config.yaml
n_layer: 10
n_experts: 64
experts_per_token: 2
d_shared_expert: 0
moe_layers: [2, 4, 6, 8]
router_score: "softmax"
router_z_loss: 0.001
vocab_size: 4096
beta1: 0.95
train_tokens: 1017000000
Below are experts of layer 2 (counted from 0) of a mixture-of-experts language model. Rows are named down (a neuron's output weights, with its number) and show model dimensions 0-255. Each number is 128 + 32 x the weight over its row's rms, rounded and kept within 0 to 255. Numbers have three digits each.
Before each expert's rows: "comes before" lists some tokens at least twice as common just after its tokens as in all text. This comes from a sample of Wikipedia text that the model never trained on. Tokens count by the router's weight.

# expert 31
comes before: "\n", " |", ".", "}", ";", "cl"
down0:101098144118121120119150109161188104124157165094134127149125181136185152114138135119093126131139059148128158150139037143120143148089144089126126038102140087158161117168104150072165186141140080197074155129194158072110127154163065070064143162153192151125119147192104085127127094169126132101134082099182174128118112190062062140142137088127150145170139125111135167177145138103142123100138176066172140137119111108181131082120146117173108088175150148104113155129154131117126128165140127117140153122130172162152138140156126133128117112113146162128147137134147132127118152121121158097099185200150140144066076075145113118141136064103154160107040135100085167172094133109153122145121134153093096114118134087156089149141065089123130150184149140108143099097125066162139193084162188
down1:117056110117175123149108069086092119151117160057158189161132093165120121146116091148136112107145167186182205133144083143123139173106200136095063181195154133130128120132143189090167127151146074113152132157142165100112166107140102153121067120193095108112091138191155152172135108177131083106111142112185156135167166123156182147067163113093093126142160103133087140122117144131127183099148151130138131125151154167105133125124144150084106074070084128156149134135128132109175143129150121102111133149150086180155097173132115084139143140175126128079166101122051103111105175138141105132055111117111113157116162082159152082125081143125106131089148145126192138124162105131158061091127191102166168168168079133103077144165145070120072115086108154148206144110125159156139111129156149
down2:093149107110124130107151136101118147179112121114145135089136138100049102171167077162067112122123121109105133093055084072108122098101135106177104081105135109069110151079162126153105136139083129102180145124143102132164135059115152125164086086118193148121174141123041146088073143144147134110139095165162168094194147142090069151149141123069141143115071098130143107076146211170082167140153132094165093167112173173101122095159141126119128105109160106146147085092153077134126121133171101101180141134082135218138073097150106154204141152108142185067103117154115124085137159155091073130125133112118151155105094106101155115115109188127065115156132110094111100158096162142151127144107134096059114116161174134142123141088130106150170160173124128207165130108129089109087112126083135
down3:170086139119137136146159116145100094161117132130145169071113129078088113088129171125094183114131152113142153167075168131088190118144136139086069045092147131142115198169150141104147097153076175128176105114133166107161190139114145205156147172144119127135085097194126135160103100121137199117091092125124128157027125116100110131135141120087144110125137119150097085106120143149137108085080131134119128168170107082146071128089178133175105135034141117125093107134142078150077124112135129152131143085114163070097139079094185168131138109102135149082152123089153115108119094150122063104144157180138125168137167184111170131161093174104120097105108088113107134122130091150118105169107079168135048121110156131169061139130134146143211167158141115152177133129098084188088143091099140
down4:101112193153081134106145196118237129133166151148184153123143130090122129108213118153137158165155132104194089132120108130107136106097104154188103091137127150081093123118093105138105134140113095146184132146112112134138175070128099155105106140165164079087101065165187156110067176121159112127108182117109139129173074173079118116127138131118163146122113127122048137191080118162120130149140098119117152138156109147139121144082136138123097193116067139128135127105200114172160083179078123120208115099176095173169117179162123147119129183107103112155175113164161103179144164133099143072144160126151147128091092168111115088222106194114139125116087122180098141100111095157150085125085143174104112122078135157153135084168156113104150112134171144081126122161141137135128156148094161
down5:168125193131098159095167150089112079122066117128145151110131128103129107107115122162150182092085077110159095143139148142117129111099202133156095148104128135139145083106133118115129121068127141162127122122107094087195123123102152099148097111168142164104196157098148142032099187087134094191112170147071134093111124137143182076128110143128124127077129107106157106077077159082089171085204127161155134146082167089113155138136132135151115215176088126149146134141128084135117126125142102128128180145130119056165147144139159132146154128119117172179107110167182104156097125104166101087087103086166130085082134138065184070107067210080166112103156143137142118195142114129143136072081111147109154095164066150127088137154140132123119131123113179112073103163136074182170150127131121
down6:102158135168154078145170146110131107153045105165151099116170169099180168165095137137124165167109127069112139115183114152128164169153106144112128088099192084078104122121143122148186118152115068088130140094109130128112175123132167174098085143138148180138153078123203173169126063155125179151155177158154098153203135115130124096092204122170084195086166193135114202103125159152115119194152112069148144134099177155108134138142093171149140093071153136129070087137129124056137134126123163143119151172121144117155100122145173143106104112154097169110197135118073111149116166171147170123185196145160089096110164142119161107150172092081154155110123135161105148148160132166114107150175153128151149125128139123141116143133128132139077104142111090158099119178138215111127177137112125
down7:087127145115152116114082106183126132067091130127119049091083138089104160048171124166140101123088094149192135188082134182090106083133126164138124113138118113159143183138086171128102094122106110172159121088124093162143185154157090114097134160113155119063154125125126114068192128123132078160202198154136165165143058178128139155132112165085097142191147068115101120167106094173119180139101099109107111109107118132113195102086096141060155182097136099107157093132098079161158155075096113152222153164138109136117130148136083134139163110112125120106097106175159059103144146171134126128115068113136139156181150066120103119121127117078135091114159172144151120140146090140186163111107110132124105152136146136153106123134114128132119131117084122093209105119179114095105189116144113
down8:118143120087131130152166105107122129156129139183139131138067143186111105153116166124090126139169154076134120089177144097214087146150129130072164174094203147147114108068201146135176113146127139116134121098077141133111154088140180111113185136091123156128155131193214121100134126123144073113192078159068094130112127134107140095145113147118045168124104140115112101105108121109151122125129162132114115128146134086142130119095192117152165160183166158199114125118195118130082129123075118104098179086170133128123097162159179137143155135132103179158115056121092141199140097078088129154130127078113130078114138164203115151187139136088144109073149142107205175116109077101123124084157098124178101117134106144154129093151075152167154113113114081115096121154100116129128162049107096
down9:062192111093075107129202091113158125135142106079142177131117112118087118101134169133132173125151127130135106055132100176087109127146127174126159154149150145119105150148119067090086108157106170145131121125087113129150124085113195190116139109124191094063137131148167085184121146118149115144096120094138138160177112097112177096114122150175176121103220099141135101200131123120099165102138178092117097131097105122084099130090124137144132103168194112154150161040126147162132151135075158095105113167116083134170098174111106107133139081079161095120124141136156130102118197123078154154142075159138125171137157104195150114087130156075166186122124130129034137173120124188151192129121174113085130173120127121131109123132154117117123140084089113170105092068184112114078140106170159
down10:118156101129144129121145181144138085122169089117109152113145147143179102128108113128126057147114133140111130128107163091124088148105157122160140117151130145117107136165142130090124119114157163144141236105138132114130188068107202152107100103174142110121176154165165092131106168137090112108135143160112106227101180108094164104156064096086118048164122129173140080175118155180165120086071104157149135147140112098144109149130161095132161172130140124159103092074219134159055137120077118112083070114101111116138124158097138085096139095065128133071160118131098145080088138127191176086122092159174091119187160113091145099115126157132176099101150119115178156141184134123133148204122137161165144140121030154146135121091123114115132109079083137092084160161119098154123133084074123
down11:133204143178204111080150105161211180086071095133116162068181153204122187148143110153101194159164095138143143132104145129059111127116135126133174167094109159110165106149128151148168110085103125109101088120169106045097104137167127065155078150108128088119110099135187124147112115165132170118152069162087122076129089116153173083120115133137178108157113087128173121130101125167111137136120094088136107116147117098139102218124137100121099140103171047109133199166147096096082142140159138115139182143102118135157127123121132100116118127106112147123141139127189118153158134147208120133127120192126120103113160108153119136187130078157144153142117082116127129134149118086095147165180088185135159128153137111127134157117096118210151130192074141071091156175113123168106126151100100
down12:133176164116183094131120127099086109096121133083134111157064072050105098108118076149170093137169107136075101127113093117130127100158152127125101142043130132118162127137161179133167166124129148158127116149140148169110113179101101089162174119143149121122145132160167154158116160168150186161150152104162139147163106104136098079067150165068139172099126098120136076129083143157050117123102040155136120024074109111124150114174102115199145176137139132177087140099115105139172163227149100167142087175164150156127129122211156114046172102150135080124111163176142167162116066130112106068132122111156138145162117105127127094146114136192118146085133095090139095138123154132090141103122169138115139077142149169167120129156120081113154125117139104167115136104136177146106151105145173
down13:104128114090089125165155129137085071152112182119094123144123104137091126119052130139127099123077114104140087132131129120157156115134082128092147210132121080119189206058127130096098120170181079102125114224129128137121141187103114160135157170115100130160128144106116116154101074171057132150164114085087107108145135192126154167142109149155171136124098096045134102186126151124070115133075110130177145142156143129140138103107119097078098163077134126095197116115158111167108132152126123143102093107180137120124140124152105162105162155190144176148070182104141102100160114078140090161074112216153143160137126145093160109057128134071110174115135136124098143150103190132172086180156149114134177112145119118167177123165135146149122106107140100106094099124152099158199144148201147
down14:062138163104139137163098137081058125075098112178103096122149125136167158137098182154131147137131151111131182105114132074138119150146153185115177120062133139161182094124130138092131089138115135130097109155134077179055102072108117088131147140088140170152088116109128109146124097132125096142092150133050094122115143093114174143164143073145165085070112087110108185128108099136151146142128135101172147092101101166113146114083160159104169087104148151171125114140023097047062102093191130154160082081115165157119133072129121174127126123123148105108086132102133075105144172104089126093177106110120157102168128085178123125200148102132159118036076129116095127123128133106121202094091156144130078120128139131147158079128157129085083100100124175142156125064119133111179160095150103
down15:134135160124119150116147132131130125132214079136181119093034114136109112126175129086175115126130121147135180125210127102119151141143091150122158109139128124112122163079074155106139079120185144134148183176207137084130137085144094127163078092076123143132185170092142180079169151120136114098163071099144055110182150108115171107124137129075109092118103106135194166131101095122136085102174147084069116083117113161141108132161170111089123160163182156131146139121102104150075133040107137162141091158042124114139104106138079141166111151079187130157121161106140131152175124193162118142092074104139131092133171110124131165138169144175131124120144070108155137154129114127139103141134142202139120101142114144147190140101163135184074166123171096134143152157129126050100140160092160
down16:110210157108180161139129137148126140119087108128140070150120158162145182133138132160165171067197116164154169170154127198152114132076118095150131116133109131144170151112164170114083180121087190146159110160175129140138108190155167126100163101119116139148153125079099140098154129137152110081124081108118148125128143166120148169144127005068136160124061173114093156146129120111080091171143150105057070057148076097117133129137130149144152151113090170153129096105173127137083168116144097167106135140167161100117087114104161180081137131146066166143129119093106140133108116069139127135094135093161137119137145122180122097134118181164157198141123129110111103198208161108141202195169118119109124118081168137099142103127133154089101110199129120107116155159171148083157136134117111
down17:083100044143143068113108180137056139146073134112171162139127165086118177125107081150101135099137111197149141078116098145118132120120178162150136112153126065116137130086103120115112139154133130097086187131142108162118135112118131146109155116115121178098055130220054163127190106098097200127118146128155079139171084135172073132163165094110166177145158161149141077122103120084054079182105115143118082107159121141106095141107110153141143135114145077090111169163129145085089109169186120097177101103097080146092107168131078133102062113134174096117179170144070088117091148111132162173092153126174113111154153131155123109100117122109173136156130102136165151134153072143170178112107125128086076140090097174165071113120082134116110110128140089149124134168103151119183149153173102
down18:170129118118120097132086110123168153123159123159090170074155127155047163124151141166134133132115155155115127141145108098130120131128199083119079126150167168108156146095125167172127098071065094139161202135123131147082092092159093161118116150096172153161102130134069138117103115157104181161099045076106140102120114069051112126185136122126120151103127132087096145127125106114159111111151117104130087136142115112106103085178133118189143159097156159112225168117082195093128098093136119114127089128116130152135107131135188142124096143155116151135077140091136096110149160117140176157192144188145099147132100177159144154125105142109143141117138167132132098116163127066043124066131129139079113059021100193113131125149118144158147195085116138159161197136159165162130142170119090
down19:118148153083109137136236129082145109094159178143213123116144091156173066104082134124111108096179089137115177103144120167130112101058110088175131147120151134172157113161134150114119102167118058055181090104191135133087091173169162161139126121144114135149124151083154121134158116074124082171120178144115150133109123072098152115140136097115141089179091128124097165145127137162124109040138124197178065146154116119094131131109146105173126196130151123206162143104161093095138115087092137149109136121086137131134112120112119108125126168119053142104146107117166082098125167133069128176122086151124118168110121094110106187146043168114100123146137156107135158073162133121135133132176107106049146121082127111074076136128104094131121170167122171080093092111124143085121147115164166
down20:164109125164144111068125112116142175122106064089135124100102135108173149135088151166151129133125136175166130160130119116178085092157112127141103100139125088122161128061063125135120200145159174112119135174148131120114133145158175142098151147032184139113105082120096124104125091140111087118139123131122115166133130116139190137116104096140151125077166136151175153115179106128146106149110137132074112199122059169141121134129167113084115178165117103187119175145080101156101168130094114093071152155109147100090205090190106097169089066176093149173178156086098091069085114104118185123095112160099144137108172197113129155130148136151149116113145070137144133050062166148131111159069140114117067104103131119144099155177114084131153151148150144168053097106059140163132106120160142
down21:162132131158169204154164120125135146063073113143200115120135106094124169114114145096114139133143111147110126114096124085186122086181117131139103148113135163152145167193134141172130097122132102126130121134154145120163120122122170169143153088095105117142069154146170109101140187168129150085054130145089117107143159125111179136189117137157150111097105110163117165119165139097148109157128180045114081155072140178121194142177102187110131098141169095130120115175145167117124142142126148189202145116145066061090146090134140128117055152110100152092132060097130092115166145098181161184136163141104128067138146121153166172111132125178182157104116120143077151171150075167161089101144127147140154120146118147153182085157183138167099105079111087168097095074120188126099125083151062
down22:132121085099139130119151148178168178118107176145126163196155165177121140149172169164167125131129108124113148137159128122117092201141158122122167166128131180098139128145201129104126140085100108170137141169160103091141144132119147154146097213159156148168087101155127120151107134107155124132098098137189063158110133076114147182118151182128162169144153105113154114131145125131108129129132121117146183160119119154153154133052097135113101141147142146126188121112117088040153168141204140079115168141145125111174145159142130102131131172194172150054129116180120085120146111155139095155168159190143105139130114113172111116109186101206099115109133154096134108092168126104097175093129155098162164083151189110122140174209097088186065115098153168148020096131112147165170139159114162
down23:081106097094110178154115138123102094120174188099161149122165124130168190137091184142197212101152115156192092145152157099096152130128108187077155131121175131134114115127121164105102120146143149102085144170109193112117096097105161076171107125144123096113088146137101110162072155107143133070095187167080137109116144102130122123146069143148139094180114118164154124116110140058113129087104156121071099116126169147094092081109155202138072150155131083157132125128091140137134146101089064156089092179118124149128104146093156102138123078122163121120074135116136106097150090132182105169121144146103116141152120104148145092172090097121132136057137156143171164151147149103146134162133117198062159198164101120110096182153095183199071123075129109081140161088109176084182093121111121
down24:130157166145138128109147171125102118114082176110080147144097157128192090138131125134120164133105117170196104096142065097139139116108163114152092085134081083130139104179177178117171182149132065132108112223141150133131124157153105099170159144121121098179114178121150172156114212148131123164137108132151103154082129098137157133145109114162164127171164118127143150126138099088150132117123164167147186099095172185171172112135143154124160097080099134100144125093069114142209127193107119166147170171108127105118107112145142102117078167147173105030149153119089101166098143128096150153137085155187137118122137140174097116163120173057206125122058116105146076135073186080089186145120166131106148105089162174098120148139135128095115104072109131080072165123139146135128165168146129
down25:139138119144090151184152098083113132147099136128104148106128147160196138133186047186103111130125119144111135148096116084080205089198114122178110125113055163128126143112092219100127090155114106118160088098147105167143103072114144087098097098143114126144173084095147117109136141113196100098133107077125106137135135123132094139208168135099136141118217135128123158107081143146126144180121153108161139162107114097133191157157219102132148181126190161169144079148078144173095134120146138096172070055139138143107131058121122061101127174166134115193152108137165089169165121109100130131116110134146124150120117130134111145136249158159094135143109092112119121174130068060125092144130091114125152157140122108122089112115099143126177107136114141096126139120159138187131115093146119
down26:106117106184117152080109160128056185117070122124115169145112087088128123164129077175161184133136076206138119100157152160108134141123096143147159108136118136132228163162139159131172085173099056173182113062118114130108109125117066120062081170132218148188097154151104180128117107098085109119091043144115147168113126123098167138121079061145103088136158130145171090159174141108178090123098102123131189121115057128147091143073185116158133099126104152095137129147124139158079151112142084115122042135112121133163125143126159135130190183173092116081124125132128075146163120103114163142110110130162080184109160143115127168120142108134115166144158136083122083161114122103109139101088143091097091117155112128122100114090139155155097166127110110141127065144094066136107118119119140
down27:121147139146134092137155199192108083104112145179112155137159112083104105152128157138130107122070141080109102158123120157110149161037168139141133134166124110132128131140156153120147162068111142116165158164118140104154188163112126239143080180152136107122078123053211174096124129114160162103123170085068190111147112134126185154126102151102127151116135144165168125143158189098158109134179095102186121126090112104106156133165161148137135144135119168181131087162123207102087171186106116148157185124175132135106122161118112110096126118194117124165122155145123159108134107125081122027159159096087149129120089152122072114139110149115150060141171098128124119159108073113147137130065156114114147171161087132136095133154096170156136118170132069129090128046119123156141140154083169
down28:065032107215108128103105119111171149109141088164082142077079103108090127167107115132100137158173129125108130101083114052122139136129170128143138112132131110193100082093159178079167106066107111090125131149118047111103114204130163085111099083129101095094101120144122144135109146135129162123168119175118120137069156186111092106211186159128088153135182153139150106114125141141073154136152090070100119113133165122116143134119113151114092092157130151168151170179048150126155080102142080084072167111169118088069120136119125081137109112144144110176107120170153060115125141119043114123107091146083148149086141163133134148054080162090109161131144103102083116139140109127077134146161147134102073156130128111133128172158166089087133135075159115112117109130160160142170163121108121
down29:109151155114040149131156104135133124119143162155129097141089135158131111093087122131117133143156162168126171156138141127106092165131080132114155135144128112073102184119111155143124102153153152116083105118053121120121149121118122105108109150098128106092180117138177137103100134151133071111093093134097073142143180147114079122098146118154052161094213069157149125072116109113128135084096078104091138133123153138178166073134079074179178124076126140149076158107106065119150104110089132126093128144170164120118136118081091134132142157118122087146148142158089058155148095120069117106087188166124140183195108094050126089190125121176163130066168130081143111121142162063094155136100129116116100136158128078125208105129156147127160181177099116130051135135088130080138075173060114
down30:161104068185169140143140155088138147114171168186129141144139144085116095138089142134168061098123171138142177148122170118139120164126074128098146112095117154065127126086190117085117117065129178102151123123177170084122139101084142099089053106117118132112064137115125143136154168156139168113125143111138165152149175139151146121071148112163134088247127142099048121104118070163145101125133192121047121138170132135150175179149110078150135126156147127086113161077130108122168105140136192129106150164082107120084120109186155113127160105151117134099083176093087114155102123172105083169121132140156132137085124121100100150150088139107176084173056144103104172133114118120143181159116119189151124143110095165157147106104116166151136108105177068153130142070094151106194150167142169
down31:110175117070153133073108112113126117162166100185169127117190105114124134102120153135105112150172154140094152135098092126123190085132155116194107102169160132094124105048150104081098152152097105092123106190139123153153141075134112105124106128113212118105124149119197136177134134089129154108178095110131122132163157149105125164088134115126129107119164119141098098148082098127079101138119121100099146096138115169120099132103123124167174074164045202122122180121146177092185077150127173189159160103150116109113123057063120148118172059152110126103142172114084099193137118198128120169143127154111086139177117163102167071164120139185086169093129103148124135094153196157133107107104182141166155169145113147155123119159057152170122141153121160073174128078155109086188127116107125
down32:133107139125141141101123140122075089162144114097048147142121122182152080140152123183094152060118196067153173133124150054098137166184168164092066089155096088099169109163156081156078179145165101151125113129127145099114153154150106092118194153184072112162115136168104139144146135125114168154093085149141112099149126126176124119084179072076135150152210146123118138131136138126158066127119138126145135130075130169113149124154123159137128118167168125137076187198048109141072120138152139121087088114131142117136148108133110122143102104144146123099122182117169076143083179149076067123155112077107099046136098092149087182173145121063112153102108125187120173123113129099174141131144121130155120116152103152086118187073079102127127097121101103144162183101134146176128118074115131
down33:152085170111136132132146090170123121149127125138195152085158131136150180112121092157207093117091164105108141118102175178090111090121129169120142129105106142119140128149119130133118112136103107182108188113103154180080105147124129094155123163128135082137062089123107188206074100065102145156158179125140146114131167108118162101087195121144167131177145111129081095168156151155138107111089092174101129101163136126125134180136152139202137129145133080162119137137149135178096106166078120129143049215115107092114119136102087153183080135101057158133068191142072114132124099128101072139139162158143073139115138083124118094138161124161106103101119085172072084103117136179165154152099166068117132137177148076140102145111123062106140161108142182108185121142137161182074131104074159
down34:126131118122088140120138147102165199131142101172045159138129133158121139104130146133098150105115118157154116143135094099059103169095127160141142096142118107134087091201097128147064110155172137117164165121070112144097086121154143143095131093065134104049118171141110097108146160117132059109129155122100109111134129132109152194128126164090163045146109154177124141168172105139170088159201093149088097128075097166178103073124078124116154117121093171169110175113136074172172073139079118146140121099089161106081158106081141135143113129158156161128178148121106127161050172106138090066144172115200104090156158063175110125142095135115098101078099163191112122087145071143100157110149167141101135147064103147130127088096107114183116174128109143135098138116159170076135125102095108
down35:137129124078110071103195122093128100151137086083116097152116048134100137137124119184143106133125141124092194127110161109136132136134161100145094156111097176082043143136116081181147120109152114110218130173122100110129154106136145123069127108077144147133168133124119100199124081126131132135148113154125154097128066139140127102124058127126117128166116134098080085130144108166118081098140052039129095043096185143128165167091093094098111168136077119122180163158147096130122113144141137122173171100155136084104129120060082126114190130184109068118153145101154172157137143131122131141146081146137087119093073120111186141117164122120102051099164093168135134116126144162149115138115092045125075118160160066123132121123153144086112138163128164148152134064101088110168133074074145
down36:098132085119150112033156118100119127127104152148100138122121109075081116062179105118146116064108141131124127158166152152092116104129188153112173122153104089083170084153110145098155128115098109144149154128151113135121069102162094109101116174128116139089145157120169097084222097096119153110123115134107091112129086103160116161155117201148183140147088127097138036048097166141106099138114108162136144184121129164170160116091115146126136146152125179084107156104203089089163156143118083057083136148127148102102119158153132158132084162165143093169115138081120122083142156060165081151142165091131144090126181123183121143133067123139175127146122068189117114126126091068149183156128079168202089128118129105131079114079182157119104149135115143126137145085117100131062160150140087
down37:133097187141121130083167120118092179106150040120106078099138183098136168163148147105146174171112176164144149124080149098097152117130206148135090181174094118152128133086174160076111154135176143096157120147103118111131157072150132131139115057117178037167123065088113135178118178139161123138167153166118124128117141119127115093077089112123143120118132186015164118143174146145121140154160150155138144149089175149096049067153150153062163159102127139089114116134173148158099173142163163100137105106129134111119094149130107133159120090157145116161158120166126156174131161098155073132091118161103144089117173148128137136178109106097158160109138068152129159071166158127123092167143141106157122142089108156163074090096136130147116051132114147159137179202088120084085146123127138
down38:122113176141055054187144128160096065107163128143127170137153103120137134124137158132119068129105124116138128124155158157115097142159190113069135137110106067152115136144130139137100168154174149131134100086171146135142182160159108110105122200095089090119109139090165143158118149106112159201145125123171129102119091105163158148097034132164151105113070120149103136120151097081131129086089132085141117142151091122148129112127139181152215149170188166123159101141169080075161135066154135057163048116200158139139098052114077111125095137156101097148093123118184127148175181133173138122109124103132164150073102127136085126101101135106132061144163099135170114128096146150095069156125124120103114072118099134192095093105122123139148091088124148168183134151103089067129140061126126
down39:090108139138104123129175166114120155087151123158143139136114168158096132172156182195106077118104095149099114171131146108121111095098149107095166168142038160154099141166138105098113071159073062140189185130170136154199131074127137089156152119112175131112091076169111156144167158115049165102139152144130137105115188161091111134167079143147134092104168151090117120146114144088148122077177093167106097179092169216158163120127065147133185194146120123164164191131171136112115093171169113163138143123134159121110107169134090135173139114161148054120113150087128119080096148151147104100143097078140108152096130094113129155091128175142129144153083113195122127099174096194111144128133153066185147102152167125131119114094090120081100091106092071145105164166114178127134125109129123
down40:119089117116108129084076123093106202079152141154111156142121147107096138079138116122128102070163131087139154098089104084088144179129169110198134184154150180100149145161149163144155197092162143176157189093105163132131157131100098156147187113108101084099077138167090173105168133104106165175135149142135112099122149178122193065149195108110094185077088060164104136109138154112164100119229113078089126112123101109130144149146149114111077170083112089102158116101140129127139115153086079150127124141125128131118154161155163124105110117135117145149137111154121112168090061203103110148057117113136098100123165163138134112124084129121102136116121142142092111145134110157184110106144070176201150081150119117172121134047137162145098132134065070108150140206113111183135126158144151
down41:127133157148110112091147141126107133143200118139075086094133097134105147136154133072026095127128153080099144130131093180167132098101098116125117133117139137117164155104155147118117116080170096097163148091081117148166122092155106132112082124080145150125079120103106066158144143138189136117136096149090179113116077107125091164087160153106170176164133124121075150107111161142158163177181106089114092115126131141097142141128099145080157106172171118149131145143133120113131148071119072101090131116121094057132079149102135136068128102092144156130129155109146098125161197207153122177089169122132108077131130139099064125126205144104126200047163122083101118181138145131132150117165131048172149134163054124197121105132075093060181088107194115111067104102094145115136106103110116
down42:089060135111186146126131108101085127177135057175089097110120099145123174139123133078087163138214111114069076119088114180094107215083087124118154147182152138136091128116089128140126137161122128134077118150091165154123075086137121108129172150074139156111104118197076161081150206116104137091094142121157161115151141195125061075172193144206106156133126117122106096139104137140096167081235132181121122092144137173162077173138106122112102124087103177113140074107143155158077126063099074122161143143129111162157163162104129135119130097119116119104115104089123108108149093132144137167118112114096168108106129147047152144092114104104111158120123172067144126136066120195124132128132149142140117126150145079092102057102111169099096114083124140146110127135132138121133150118117142
down43:179147105127102147066121120105173125168087127154106083103158105150136111113131122138115141143098151096197101172127161146180115148161123104124139136136106045084106095068110129108099196116162124134105127115083141129119132181075197181116156114139085120170129108164090148144140085147075110151128171170136151157162165082177154190135164070058130124143078190117107195137141134127112149138089163074083088160093091108145111120201062159081171142120159082151144120111128128195141136115086128111136107114107094134172119125088129131175153154083103215145128140147118158160137157161110145169098063141142070111157156082087125116202084160095133090079123102083087103150104168114095160115129090120125104147152163117087123089088060127091129095126125199131124097123137101141132102135182107
down44:098094150128111173173075130103096079137116141146091105105113121095098089131109113111161137141098158128124159206139160125126158093139150056109159122177087105189135098109166142169140172152083167155111135083134104168149103077140139123127043130098040088042131145171130141141088098117147152195043146092122111160165181090149112106149167154076138140138177142120102048145085207130111117171130071082100173132133182147135118067079150163109160139104090153146120114067134176150123114139139127153116181140110125141115087112086150121186151152137131121126078112136101147125129126110095095115084104120177130124096162143175122140133138141081110131137166130090168098121111109109156081138145087106145095157129211145122156123095172121162133137135121158101078173122149151145130225205125115
down45:110125128118133142185127114148146178169139192081133133143120160110139142122150151096131103072139105145172156123173167152115053122169124121162102085059128119126081126116161143130076129149157107084143194130163126209092073105201124175154108152172123105139138137164096129150150134160163126114092128127106152135135166124149164103153081122095122110109133086123110146087167130138162083106142158147151164108112154092117140151163183086070205088131178134197099117103100180066174117167137147113086162088126150080117095214102109121112112122106086168083066129118118075098103115161167141105092152100132123114117070150153140117095089182135129126119125115152139163060091143105145173101157247134132193145136148184131136124138193145143115161092114064076096113126132119165151131175099102
down46:125062115107148117150202139099101122140146156138130092079188083107127150114162161118108116140150095110130093070176108169166138149115132139167179105151141131090109083146159139131112082158142161118115152123109106112176108137061141122125145089098112201147126126106097206132195198110105113132090078114108116197092150144084150125118104087096105062098144143113132106087123113163179111142124080151097150112168155117085088196158112147086166081099138098104141146052112070124198169128115101190109147145177107149078111096041138148160153108105138052160108168100072216090167148164150107124102153168134099128127142086122129231109146087109141123113126117166161109132170158118106157180137100116133121130107129140114108134119135100119136126139133125138072127148113096159130068077087169
down47:133074137118055127085162159117167085092100128152131145128077109093223103149100129081115130100109089125169118105128117115144152134121153190085075098171201153096155076108157113138129161096144151190149163155117096134105096117095187070143155142149134146129131141152115107175125168112136170131097083166144117116174137119151157177147160106154067137139146157171149093093169129108104077164123148139122178141152168216188140198099147105151155091159149110128139132082094148121151098114160138061125172138187082117132099137181158173120130124110126168114130091138170129159138164080166172123084111123094192175113170106189110226091155129124180129112151113108122162106133143124143149186147093156140144165083108112158094153163149098159134110139133097186137194155117111162061175124141126
down48:128084169187068158065177121099095114123121088113140080105174112148100124152111120182120248138142119145164127177117121133151128183105120117145094131111075099145122086128118130155143111101162175143115114161155142170098139125084140135132109131127132151087109091122185149098156127137113176158176143150117163182098139137102064176108106181128130138135105098126133160015146124129125136097134130106173122135148128146112103138128101168160120167114139120145183141155156160197101141206143152126132127120124160157130114147200119101109164123124100179146048151154145102063165150072112173080141166100141204138133091138090096030154175128092157119133127160125135121164128180091077133120176119111113140172098149109162176105096152114069143188193134151129097146198080119150171157143134129
down49:107109172138104115135058166131106099125162095085149124137152096102127061139137100126081162081151109172109110129167109183095161142158138149140136089092152110139167087123054124134136145091191211084119125198102078089138113185131126168131113144110206117149058114109179159082104109097112138125103184170105149066161141137079126129139124182124123151087115166148127172109062070081102109130164167151116112119152156161149111140080153105095087179096157131131161141151141176096077147084127136126156145111144113144091074154096128101117108088144091089166144131153115176136093115138138111115146108078140190122138117153171137129197072110100155135134155118186163231113133119112151163105202174088121103159119191140175101087107113139090098104062096164076118109127120109136116164147131116
down50:171135156111150208129111174103115147089109152096165168099150172057063181176129164165107093174089110115122184102132148171136136129127104157122107080131091125103106107121118136098191129110113125094167074162173150109141103104086106042110137147111173139192154109053104134151050107140085119094143106151183158103158067110090095163139113194129103092093169134102170142158118119070060111082171134127102115147094118119159157107173098109148141125101147145129078133089112162159152186173104112170120152120147168101100138114164130072132162146115103153150119153155113118098092132077087141052155112109170160081140116081134162106134143204121221142135121051113154101118125126140129116122173152150143143128152095142125101127081086120101077112162136164145088135159153150143125114062153157
down51:102162143149125119127142172164096190131118140158127071132146133125152152096150117148149137182105164124104114093156153082148108064185161124147130161136156147150084137140158149114161150140140166131086204170131110139053143139118052090157111119149133135130140139092127106080158065131086110111149135136079100117143148221077164099184107065122141128121111119130142122085147147063169110069184139095144121099118121088115164125093108120135101138100143177185158147140175068154239119121161144144124138116171143076176163077165132098117143121114084121092162081151119159146074159118172133137183129186138100108060136143152106142201134127140114130130174140107075168179176105128127128117135083099167125166145207165151166098111116150085167206118124100104104119164185070135130116109138151
down52:134103146090175175131089120153161130141116103138073124106104095222161143043099088094132102184137205106162145070084133064117108158139135112115134158170128127097092104128100121169102072108162117100087093117053153132153123146129122126085058118156127174126124190170136091150172045107094153105108163102146101152109103079089153143194138111126116112092101104153105172165166120142111122131142106114096133119120104122165045159069112121148136110078075082108105120117103093154095147104127178114113116106080142135148094161152154094143095120112166189143094102117109096142109099183130161157083117096148128139139152094160089124069162091085161144075152138181149141085060181129071114132116146110132163150116125128146121122169155101095159082102102069188064087104110092137113115139085150
down53:117124088213138114106159139132058154065123104140145130107185095159123140122113119071126143189163132133136147143150070136120150106172077102086189127121105128109118113096136128178169046106090163134143102072144130133144123109136077162156124188165166049172105086123130165098125150092129105162116095117202102094098141114127140152149135133165104132123126147121201094079155152190149215172143153116117075055148075104122148096129059147135111112122136155124113080092085118095136138111134120134104182177119146090141191132170116149160138135130106148190170102136101127133098060107142157173100126109201152115136122200121140146110133138095135143187130097131188120147119078140094156131107119101062138171152053183144188091111145130142113141091102122177118095126087168133129102114145161
down54:103138110105130090162180123152134089182103083153136107145170084144138099130138088113150164175163098116094186107109100083063126131098122126078133140172152107089177122101142109099100131130132167183139125159209099075092108180113108077165151136186111142157064115092118089211074177081097185150110139113111125177168170142148102153115138117086154183104119071145122154125118142118140134152103121117058146103153122143112208164200169130182137108164155153122110126167169166126159084139085172138152144122092117142149144165104129112157167165127095153195110135125189109086142200137164098152096094102088146105121130144110135174122164143116108129081093170145102129132155160106084150102118095113116170083153173139094107106096081158158092145090088185074134141165128068083137174161164112